config.toml
n_experts = 64
activation = "tanh_gelu"
lr_router = 0.000419
vocab_size = 4682
qk_norm = false
parallel_block = false
init_std_o = 0.0264
init_std_up = 0.0264
beta1 = 0.9
grad_clip = 1.0
doc_mask = true
Below are experts of layer 4 (counted from 0) of a mixture-of-experts language model. Rows are named up (a neuron's input weights, with its number), down (a neuron's output weights, with its number) and show model dimensions 0-191. Each number is 128 + 24 x the weight over its row's rms, rounded and kept within 0 to 255.
Before each expert's rows: a language model's description of what the expert responds to. This comes from a sample of Wikipedia text that the model never trained on.

# expert 47
What it handles: Inner or final pieces like -er, -y, -ay, -ver, -der inside names and nouns, as in Cameras, Tracker, Dynasty, Inverness, Hyderabad.
up0 [103  94  86 156  68  72  85 138 145 119 143 106 139 133 114 143 107 164 117 119  95 115  89 130 126 137 139 125 103 138  94 114  57 135 124 129 107 115 113 161 125 104 100 112 129 148 125 139 108 151 163 148 122 107 152 100 155  79 174 176 110 128 125 106 146 145  98 117 121 153 136 106 123 120 102 163 164 122 126  97 145 155 132 157 112 120 122 120 109  94 137 160 117 123 106 171 142 119 100 203 129 139 131 125 129  91 154 129 147 137 159 150 146  87 127 118 157 158 115 137 131 140 131 165 141 131 105  93 148 111 155 130 125 142 110 175 114 124 169 120 166 142 102  99 128 129 101 108  97 168  81 106 109 112 108 138 111 155 136 111 106 117 129 146 137 106 132 124 115 139 131 164 125 127 129 159  62 139 152 139 154  87 145 160 129 107 119 127 147 141  88 112]
down0 [102 121 147 121 120 114 117 173 147 156 153 146 122 150 155 144 135 135 116 120 168 166 149 129  78 104 130 147 197 144 127 134 151 105 137 113 167  83 130  97 157 119 141 155 145 117 110 156 134 147 106 130 126 109 113 138 147 109 103  62 129 102 113 100  93 121 133 166 171 147 135 110  99 157 161 145  93 125  91  88 146  98 110 169 122 111 123 149 133 127 143 164 116 131 126 103 170 112  70  95 110 101 179 152 121 166  96 113 108  80  99  86 142 158  84 103 122 144 142 111 125 112 111 105 114 128 130 164 120 121 102  89 143 149 153  98 156 132 161 126  82  92 125 125 142 144 130 140 124  93 144 111 130 125 119 131 122 128 106 145 143 119  93 109  91 123 117 130  88 114 109 108 142 137 128 102 139 171 102 143 156 163 159 148 101 111 138 114 145 132 126 111]

# expert 36
What it handles: Hyphens in compounds like part-time and Runner-Up, list-item dashes starting lines in infoboxes, and slashes between coordinates.
up12 [128 202  97 151 118 144 144 119 161 114 138 122 111 136 121 139 122 105  90 141 161 135 177 134 132 133 137  74 139 103 152 128 134 116 111 105 101 145 147 103 116 109  70 121 126 124 119 170 111 106 119  90 127 151 106 198 136  89 136 148  50 132 157 118 121 122 144 140 115 104 160 152 109 148 104 114  77 157 144 107 130 113 111 146 126 117 134 121 109 124 103 100 132 128 146 125 121  99 151 147 126 134 151 139 133 122  95 120 154 160 110 154 150 101 105 148 115 127 127 200 151 106 119 155 136  75 128 110 109 181 123 100 120 120 140 164 129 112  70 147 149 126 124 125 121 144 133 155 125 107 144 163 135 138 142 140 175 107 122 105 130 113 131 186  69 136 143 112 127 119 109 161 138 109 109 133 112 123 166 129 122 132 150 157  76 105 137 150 118 129 153 132]
down12 [139  99 146 137 144 147 134 136  90  90 135 128 112 122 113 192 151 140 127  79  98 109 123 153 149  99  97 147 168 125 109 125 120 137 133 158 139 127 107 130 109 130 145  97 125 137 153 119 148 113 129 132 118  86 136  85 115 156 147 133 158 127 103 146 128 119 134 125 140 114  99 126 103  69 140 111 151 101 133 140 126 136 135  92 169  78  93  98 147 136  87 143 145 117 115 146 154 184 146 119  88 147 108 123 131 121 149 137  96 135 130  72 116 138 164 124 119 114 139 135 149 155 133 145 102 113 134 124  94 159 129 127  86 145 111 154  91 178 151  64 149 102 135 173 127 127 107 127 102 154 156  85 120 172 151  97 124 121 114 130 158 109  97  78 188 125 130 159 117  93 112 137 101 108 132 117 115 139 101 118 134 151  89 145 125  91 101 176 143 135 122 125]

# expert 41
What it handles: Pipe characters that start table rows and hyphens that start list lines, e.g. | Win, | 6 |, - District 101.
up12 [136  71  94 132 141 134  82 129  74 123 117 187 113 151 152  94 152 173 159 100 143 105 158 127 135 148 177 113 171 125 106 131 139 111 114 151 151 165 178 131 111 119 120 141 116 126 136  78 130 157 127 130 124 132 116 144  94 183 102 112 138 174 152 138 136 135 135 106 136  86 123 138 146 127 146 106 123 122 102 150 156 132 106  94 111 113 117 149 148 140  85 138  95 140 109 176 121 136 130 134 149 138 147 138 144 101 126 146 112 136 136 177 164 116 121 132 131 151 102 126 132 129 133  97 145 128 136 128 129 166 122 105 119  95  68 134 114 102 133 150 103 135 114  78 116 153 144 136 129 138 182 122 164 119 111 165  90 103 133 124 129 136 112 119 113 173 109 124 104 163 165 142 120 147 134 153 132 130 122  98  95 164  75 177 149 130 145  97  88 142 134 148]
down12 [132 124 106 147 156 128 134 139 162 112 159 132 109 119 124 139 133 131 137 111 116 143 126 156 119 167  97 158 106 148 145  81  87 146 134 141 122  98 101 148 104 183 151 155 124  93 135 167 124 124 155  85 121 147  98 108 119 124 155 147 130 114 138 107 133 148 120 133 142 166 180  92 172 178  84 152 125 140  92 142  90 106 130 180 177 158 180 122 110 140 152 109 155 118 130 107 119 127 154 106 134  71 151 146 137 127 128 130 170 139 105  89 149 131 148 142 109 123 154 128 139  88 124 139 112 117 149  94 159 122  91 120  84 145 158  90 143 149 111 128 147 107 139  98 111 148 107 130 126 107 119 125 160 116 137  98 124 121 154 149 181 150 166 143 134 107 128 177 148 111 113 119 141 156  94 149 110 109  89 160 112  85 126 126 109 132 104 163 154 132 136 163]

# expert 54
What it handles: Coordinating words and semicolons joining clauses or list items: and, but, or, while, including, as well as.
up1 [145 125 146 127  99 118 131 125 127 109 153  99 163 126 126 108 138 182 155  96 134 110  84 150 125 161 111 116 157 101 115 114  99  54 108 160 162 182 139 156 130 126 144 135 152 126 111 105 149  96 121 170 132 112 153 123 137 103 160 118 118 121 112 112 134 133 170 123 149 144 140 115  91  81 124 152 152 108 152 104 125 137 153 122 125 111 142  92 135 138  95 168 117 126 122 154  99 102  92 128 121 158 111 170 132 137 128 139  84 101 142 114 143  72 134 107 136 125 149 106 113 150 130  79 147  86 111 114 147 153 139 100  98 134 128 157 118  90 136 120 107 140 109  84  89 112 122 115  92 141 167 133 138 183 133 124 147 158 110 149 121 149 133  65 139 120 130 108 128 132 168 102 111 148 151 142 178 151 124 174 120 133 148 125 123 124 104 173 136  96 103 162]
down1 [106 115 113 160 104  89 114 112  91 142 152 133 109 117 111 155 136 127 118 150 120 140 105 130 102 132 155 151 102 147 114  82 146 174 136 121 105 102 149 105 107 126 113 132 101 105 116 110 116 159 153  97 142 168 118  95 119 132 100 170  96 125 123 185  97 139 132 112 149 144  93 101 115 133 103 105 119 119 126 118  98 110  90 113 172 101 151 164 142  90 143 139 170 139 143 147 179 136 110 157 111 127 143 105  82 147 133 113 131 116 136 141 133 147 134 124  82 111  83 148 163 159  76 142 114 187 152 155  86 113 139 152 127 147  98 131 104 149 121 141 134 123 105 155 138 149 113 131 156 115  89 135 101 103 114 135 107  78  87 140 166 129 131 166  82 122 119 141 107 106 131 112 116 147 112 143 133  96 143 104 118 127 134  89 149 196 123 140 152  88 124 148]

# expert 29
What it handles: Four-digit years after in, commas or table bars, mostly recent ones, such as 2006, 2016, 1940, 2012.
up1 [145 129 134 150 140 120 130 111  98 132 157 113 136 106 125 124 132 114 198 105 114 120 152 135 137 139 116 134 141 171 144  87 109 105 119 126  63 117 136 126 130 154 138 119 109  89 150 109 113 211 138 118  98 111 152 126 101 121 107 143 166 100 146  89 117 132 151 107 111 123 106 106 118 114 133 120 149  89 145 111 159 111 158 159 121 137 127 107 137 117 113  98 137 117 137 154 111  90 151 132 122 119 134 171 126 161  90  91 149 149 141 145 113 140 194 130 114 133 122 119 124  70 127 116 150  74 112 110 139 156 112  57 105 116 168  96 105 103 138 145 139 159 148 162 145 110 104 137 125 113 157 132 137 127 181 117 146 169 101 131 159 157 109  87 153 141 132 136 107 106 121 148 129 129 143 174 127 139 148  86 146 128 152 118 139 127  87 111 138 169 158 150]
down1 [103 104 153 134  96 105 137 153 131 131 114 140 130 106 145 128 101 128 111 124 128 149 107 113 114  84 138 147 160 132 125 159 132 163  97 152 129 116  78 131 127 138 117 139 163 137 117 151 146 146 118 104 111 146 118  96 153 135 132 153 114 141 125 117 145 123 135 107 145 120 152 129 126 128 121 177 180 155 136 134 170 143 107 152 144 161 137 122 110 138 148 157 136  82  79 102 140 156 129 118 126 149 115  98 118 186 137 147 121 115 142  78 156  93  97 138 142 178 161  98 131 102 159 141 128 170 119 136 139 107 102 180 133 132  80 100 101 150 134 149 126 102  66 133 137 114 111 113 134 137 160 119 134  71 120 121 125 123 133 185 126 162 146 138 120 135 141 101 108 117 129 110  99  90 106 149 115 107 144 185 112 115 132 164 128 107 165 184 146  57  97 133]

# expert 19
What it handles: Word-final noun suffixes such as ation, ion, ment, ition closing abstract nouns, often in names of committees: Investigation, Integration, Conservation.
up1 [123 139 123 149 111 201 106 148 138 130 100 111 142 153 121 123 125  96 161 110 111  98 117 122 132 114  92 113 165 138 115 116 119 146 144 134  99 107 104  60 171  97 127 120 133  98 140 160 160 155 120 136 174 161 111 129 147 118  96  96 130 189 166 125 114 114 128 118 145 117 127 113 134 135 141 169 128 106 139 146 110 164 107 108 134 122  96  95 114 138 118 137  90 130 143 124 146 125 134 132 152 127 182 109 156 102 128 148 119 110 115  94  93 187 137 134 149 128 102 108 147 105 140 130 105 162 111 130 113 106 132  91 186 134 120 163  96 137 142 110 114 171 132 127 113 144 160 145 160  99 140 145 105 107 121 110 129  99 107 113  91 113 113  92  95 112 105 105 152 127 167  98 156 140 117  95  95 108  82 127 129 150  98 140 136  92 146 110 121 200 130 149]
down1 [128 131 112 116 144 106 144  69 122 129 122 117 134 137 148 133 138 109  79 138 116 131 146  93 129 124 109 159 122 128 119 121 111 115 130 104 104  46 120 167  96 147  84 125  88 106 137 120  85 132 103 108 148 117  84 111 177 131 143 102 144 130 151 126 164 132 137 138 114 126 133 121 147 161 119 148 106 102 116 119 132  85 130 101  93 119 130 111 129 118 155 132 145 133 163 106 105 145 152 144  89 150  99 132 141 122 126 142 112 164 120 147 103 133  87 115 118 139  90 110 109 117 143 121 160  83 106 185 167 118 120 113 100 126 122 110 155 125 119 156 109 117 106 173 138 157 177 112 124 109 131 128 131 143 169 164 130 135 133 112 142 136  88 133 156 151 136 127 132 103 148 100 148 113 119  88 143 137 121 183  77 172  96  77 132 106 162  83 150 121 150  65]

# expert 25
What it handles: Pronouns and modifiers starting noun phrases in biographies and plots: his, her, him, former, first, new, after.
up11 [165 102 151 146 135 140 106 139 108 151 113 130 111 143 118 114 134 137 125 177  81 132 117  71 135 104 131 124 153 115 130 103 133 123 178 116  94 163  98 194 141 151 151 109 130 131 133 148 145 167 160 144 111 156 110  83 127 130 132 147 118 160 146 127 113 136  98 115 123 141 110 125  95 132 163 122 103 163 125 133 145  91  95 120 139  98 136 135 132 146 116  98 179 152 131 109 128 177  97 111 152  89 147 128  85 143 147  89 115 154 100 131  76 152 166 130 153 162 115 132 151 140 108 129 152 127 149 158 153 150  75  79 172 135 117 113 172 135 146 119 132 119 150  75 165  89 136 140 125 161 143 139  61 127 122 127 180 126 151 122 128 131 101 136 140 165 163 137 103 119 105 121 149 157 127 129 139 153 102 139 105 151 127  98 115 131 102 151 123 134 139 115]
down11 [121 129 125 185 119 128 136 102 157 138 123 177 110 108 139 177 126 127 129 101 115 130 173 128 145 103 157 135 112 120 120 106 131 129 123 143 125 117 115 116 143 132 125 128 104 147  86 117 148  93 106 120 104 142 127 154  67  93 127 105 145 135 155 154 111 153 133 176 133 149 114 122 124 135  95 132 111 150 130 105 138 115 185 136 168 113 125 117 139 108 135 133 115 140 130 146 182 106 150 147 132 178 121  92 172 122 116 171 120 177  92 123 148 166 121 125 132 136 109 118 112 136 143 145 130 119 145  68 111 109 166 133 118 145 107 139  96 112 154  95 176 143 127 126 135 182 128 104 126 144 163 142 120 117 104 115 103 115 135 116 177 148 160 120 131 135 115 121  52 162 114 120 116 109  92  92 111 117 175  73 145 110 114 155 168 144 137 140 126 145 131  69]

# expert 3
What it handles: Month names and en dashes in dates and lifespans, such as "(October 15, 1904 – July 22, 1980)", "In April 2009", plus dashes in tables.
up0 [128 130 137 114  96 141 127 139 136 140 162 131 139 168 134 142 153 126 163 120 132 132 140 152 146 177 117 162  92 138 110  94 122 114 121 129 127 156 152 165 122 133 126 122 143 120 112 130  95 121 132 121 147 143 142 151 135 116 120 164 128 157 138 111 142 127 145  91 136 144 100  99 110  97 100 165  98 129 154 144  92  95 103 134 115  91 103 120 104 154 160 114 107  94 117 103 122 141 160 155 133 149 104 138 120 162 130 137 184 135 138 126 173 131 128 127 134 111 128 112 154 186 133 114 161  83 108  98 144 107 159 141  91 132 163 125 143 129 177 150 116 128 102 160 118  75 154  87 133 103 122 129 161 125 126 132 150 132 146 129 122 104 103  92 144  98 197 133 103 131 148 107  16 148 143 135 125 130 140 127  95  80 166 119  96 126 138 140 125 134 140 173]
down0 [154 126 140 150 107 132 130 120  71 168 115 137 129 146  92 151 119 123 132 135 113 132  95 114 102 117 123 116 125 149 114 127 111 136 129 138 123 150 147 174 142 136  86 130  99 119 145 156 113 137 105 116 123 185 132 143 120  80 156 120 149 103 131 116 138 105 154 112 113 129 152 164  90 137 133 120 153 117  70 111 144 151  96 154 162 125 123 147  94 166 131 105 149 119 126  90 155 135 122 187  99 133 154 132 116 127  97 100  90 158 188 126 102 162 140 108 128 186 121  98 101 117 134 112  90 128 120 124 134 129  91 128 104 136 115  94 103 127 128 135  98 135 129 111 154 170 122 179 128 127 109 136 140  94 114 151 164  70 153 136 112 107 131 110 120 173 105 209 113 134 133 130 153 139  93 172 142 132 174 172 126 144 144 143 129 172 132 129 137 114 148 131]

# expert 17
What it handles: Word-final adjective and noun suffixes like -ical, -ial, -ary, -ence, -le, as in biographical, Imperial, Proprietary, bracelets.
up1 [152 133 110 122 127 134 125  95 151 120 148 142 161 130 150  86 122 139 156 125 112 138 150 154  86 177 150 137 104 134 115 167 120 144 136 104 160 153 126 140 138  80 125 129 144 108 129 140 103 127 151 136 155  96 118 127 122 132 110 127 137 137 121  92 128 107 135  93 114 150 139 120 148 108 162 145 145  78 161 130 138 145 127 154  74 164 124 178 125 115 149 117 172 106 127 133 124 126 136  86 105 160 152 103 135 114 105  87 123 112 145 107 154 141 120 113 125  91 117 133 107 110 136 169 131 175 129 114 104 118 184 152  99 113  93 176 119 129  90 108 160 173 153  64 157 157 100 139 109 127 141 137 166 130 110  66 153 138 142 117 155 153 126 105 159 110  96 111 151 200 111 107 121 153 134 109  96 104 134 150 150 136 168  93 135 139 134 159 139 155 144 118]
down1 [103  98 137 132 154 119 150 146 122 149 136 126 134 124 141 124 154 126  71 124 121 170 115 137 130 118 130  87 128  82 100 125 110  64 113 130  79  94  94 122 104 162 116 128 137 151 163 116 120  97  96 152 126 134 176 165 113 124 133 149 150 122 192 160 165 144 231 106 156 109 141 116 147 115 130 113 129 113 130 112 151 118 135 129 120 121 168 118  88 126 112 131 100 144 127 136 152 166 138 120 118 128 128 125 167 121 121 116  98 139 111 150 130  82 131 129  82 115 107 108 106 158 130 160 147 120  92 130 186 161 165  88 155 122 119 100 102 149 135 162  82 126 125 138 130 125 110 118 120 116 117 157  95 184 108 150 142 154 121 114 132 121  92 159 111 117 116 128 102  87 101 130  90 150 143 142 149 126 127 112  92 110 100 137 131 119 121 127 143 147 142 132]

# expert 32
What it handles: The preposition in, also In, during, throughout, introducing places, times or fields, e.g. holiday in Tokyo, city in Montana.
up0 [121 140 112  99 129 101  88 118 145 150 117 123 113 143 144 103 150 118 105 150 146 130 123 111 123  73  88 133 120 128 143 147  91 142 128 143  77 108 123  93 129 150 149 125  94 121 119  98 187 102 150 130 151 111 172 104 158 147 120 104 126 155 173 133 101 172 136 127  82 118 173 168 138 120 145 138 128 115 175 129 140 167 145 173 103 161 116 121 149 133  94 120  91 130 117 124 109 129 147 144 103 123  91 113 171 126 129 122  87 140 125  76 155 145  96 125  71 198 131 132 147 141 130 104 122 161 117 125 114 106 133 135 118 152  86 113  94 134 116 156 114 126 131 163 139 123 132 158 102 165 167 120 108  99 130 120 151 100 146 155 131 115 148 169 138 106 148 126 154 129  91 114  92 168 109 169 142 140 114 147 118 148 156 132 146 146 136 128 122 127  71 151]
down0 [132 144 144 157 126 127 143 110 134 106 111 160 135  82 164 123 138 159 138 100 136 135 132 160 109 143 143 126 144 131 160 121 183 146  86 123 172 111 144 164 105 116 136 125 141 118 110 111 160 119 140 125 110 131 117 109 107 148 141 109 137 109 107 170 109 123 131  92 204 131 138  99 106 115 111 146 165 100 114 120 161 101 130 129 160 113 134 118 105  55 125  55 164 150  74 139 142 119 158 138 102 143 112 139  86  95 123 135 103 128 144 140  93 116 182 139 129  86 134 132 115 154 107 141 127  91 139  99 122 114 149 143 133 112 151 125 134 130 135  83 130 119 103 128 115 125 144  86 126 114 145 132 147 140 149 143 144 103 154  90 110 162 119 122 162 149 106 142 129  85 111 134 139 135 152 113 128 148 158 101 137 104 151 149 106  99 131 141  99 117 220 107]

# expert 14
What it handles: Short consonant pieces starting a word or mid-word, like m, c, p, h, th, st, as in post-h-umously, 4-th, ph-otoelectric.
up0 [112 122  91 189 130  95 143 162 126 119 128 162 146  68  98  90 144 116 124 137 136 129 117 134 116 120 129 131 182 136 128 144 106 156 129 144 108 147 144 138 116 128 118 117 119 124 196 144 142 103 146 130 134 140 174 144 105 120 145 113 114 130 149 111 129 138 142 177 104 148 120 112 119 142  82 137 144 129 105 141 119  81  94  99  81 107  84 127 134 108  89  94 159 121 130 169 129 115 131 135 141 109 141 112 160 133 139 144 162 119 124 123 144 138  84 112 151 154 101 128 119 159 127 120 147 167 120 113  96 130 137 148  58 112 101 116  94 141 162 128 144  87 114  98 143 128 190 139 122 136 146 161 160 159 117 122 153  68 125 153 120 138  87 111 115 109 137 126 105 105  68 123 148 125 153 131 161  90 103 121 113 137 106 133 161 143 179 150 106 133 118 151]
down0 [171 139 116 170 139  95 162 115 117  80 128 132 107  59  97 123 106 109 117 125 158 139 125 157 135 114 125 114 125  64 125  96 121 111  86 107 125 102 125 147 122 127 107  68 121  81 140 152 140 137 137 159 124 101 104 127 136 134 125 160 116 152 136 122 117  97 125 107 109 122  92 143  87 211  97 160 149 122 173 113 161 104 128 107 153 121 145 157 108 135 114  91 150 101 113  91 119 102  95 161 133 174 110 117 142 108 126 118 154 140 151 132 138 121 115 154 141 151 120 141 120 128 135  99 111 146 114 159 130 124 169 119 148 128 103 156 154 168 107 113 158 116 138 137  93 128  97 142 135 108 168 143 109 100 116 142 152 130 192  99 147 163 130 139 190 140 124 147 109 158 120 105 126  99 106 100 161 103 134 154 129 122 119 138 132 157 115 129 108 147 144 124]

# expert 8
What it handles: Opening parentheses and brackets after a word or name, starting asides, years, counts or glosses, e.g. (born, (2019), ("hidden".
up0 [110 151  87 127 160 156 158 124 139 111 136 144 114 136 127 153 134 142 105 124 113 164 101 143  72 138 125 131 126 139 108 121 127 146 117 141 137 124 134 108 146 120 141  95 148 148 142 149 151 127 106 193  98 112 124  90  98  70  97  86 114 118 165 138 112 129 143 159  83  81  99 143 132 135 121 122 100 143 100 115 156 108 129 120 121  71 123 125 105 135 133 139 167 118 162 108  79 122 163 137 113 176 126  91 121 129 113 110 146 114 165 124 137 130 114 146 117 161 143 103 137  62 144 125 160 108 149 132 104  90 140 149 148 120 117 134 113 129 114 161 126 153 129 101 180 120 125 101  98 151 150 121 116  96 111 141 105 161 176 100  96 164 129 108 139 131 164  94 142 130 137 129 125 129 139 108 129 191 112 142 148 155 126 108 141 149  81 164 155  95 137  73]
down0 [133 118 104 154 115 146 133 149  89 142 165 137 181 137 121 160 150 121  80 121 124 166 139 142 142 134 137 152 126 131 160 168 134  95 126 134 119 114 168 108 122  96 107 124 126 117 120 100 101 143 151  68 152 137 164  73 135 120 138 108 145 108  93 155 140 130 188 113  97 100 156 131 108 101 102 135 121 118 108 141 130  97 156 154 134 127 135 107 139 111 116 128  90 119 157 116 144 120 116 138 111 124 110 143 122  98 135 142 156 128 141  90  64 129 168 141 121 139 109 128  97 122  92 173 135 201 130 139 111 167 148  79  90 106 134 104 109 164 171  91 155 114 120 142 105 135 133 146 125 108  96 133 149 131 173 169 153 128 121 136 145 178 113 162  86 131 123 163 144 118 100 145 101 137 153 142 103 124 153 121 149 133 165 119  92 130 138 114 131 161 111 146]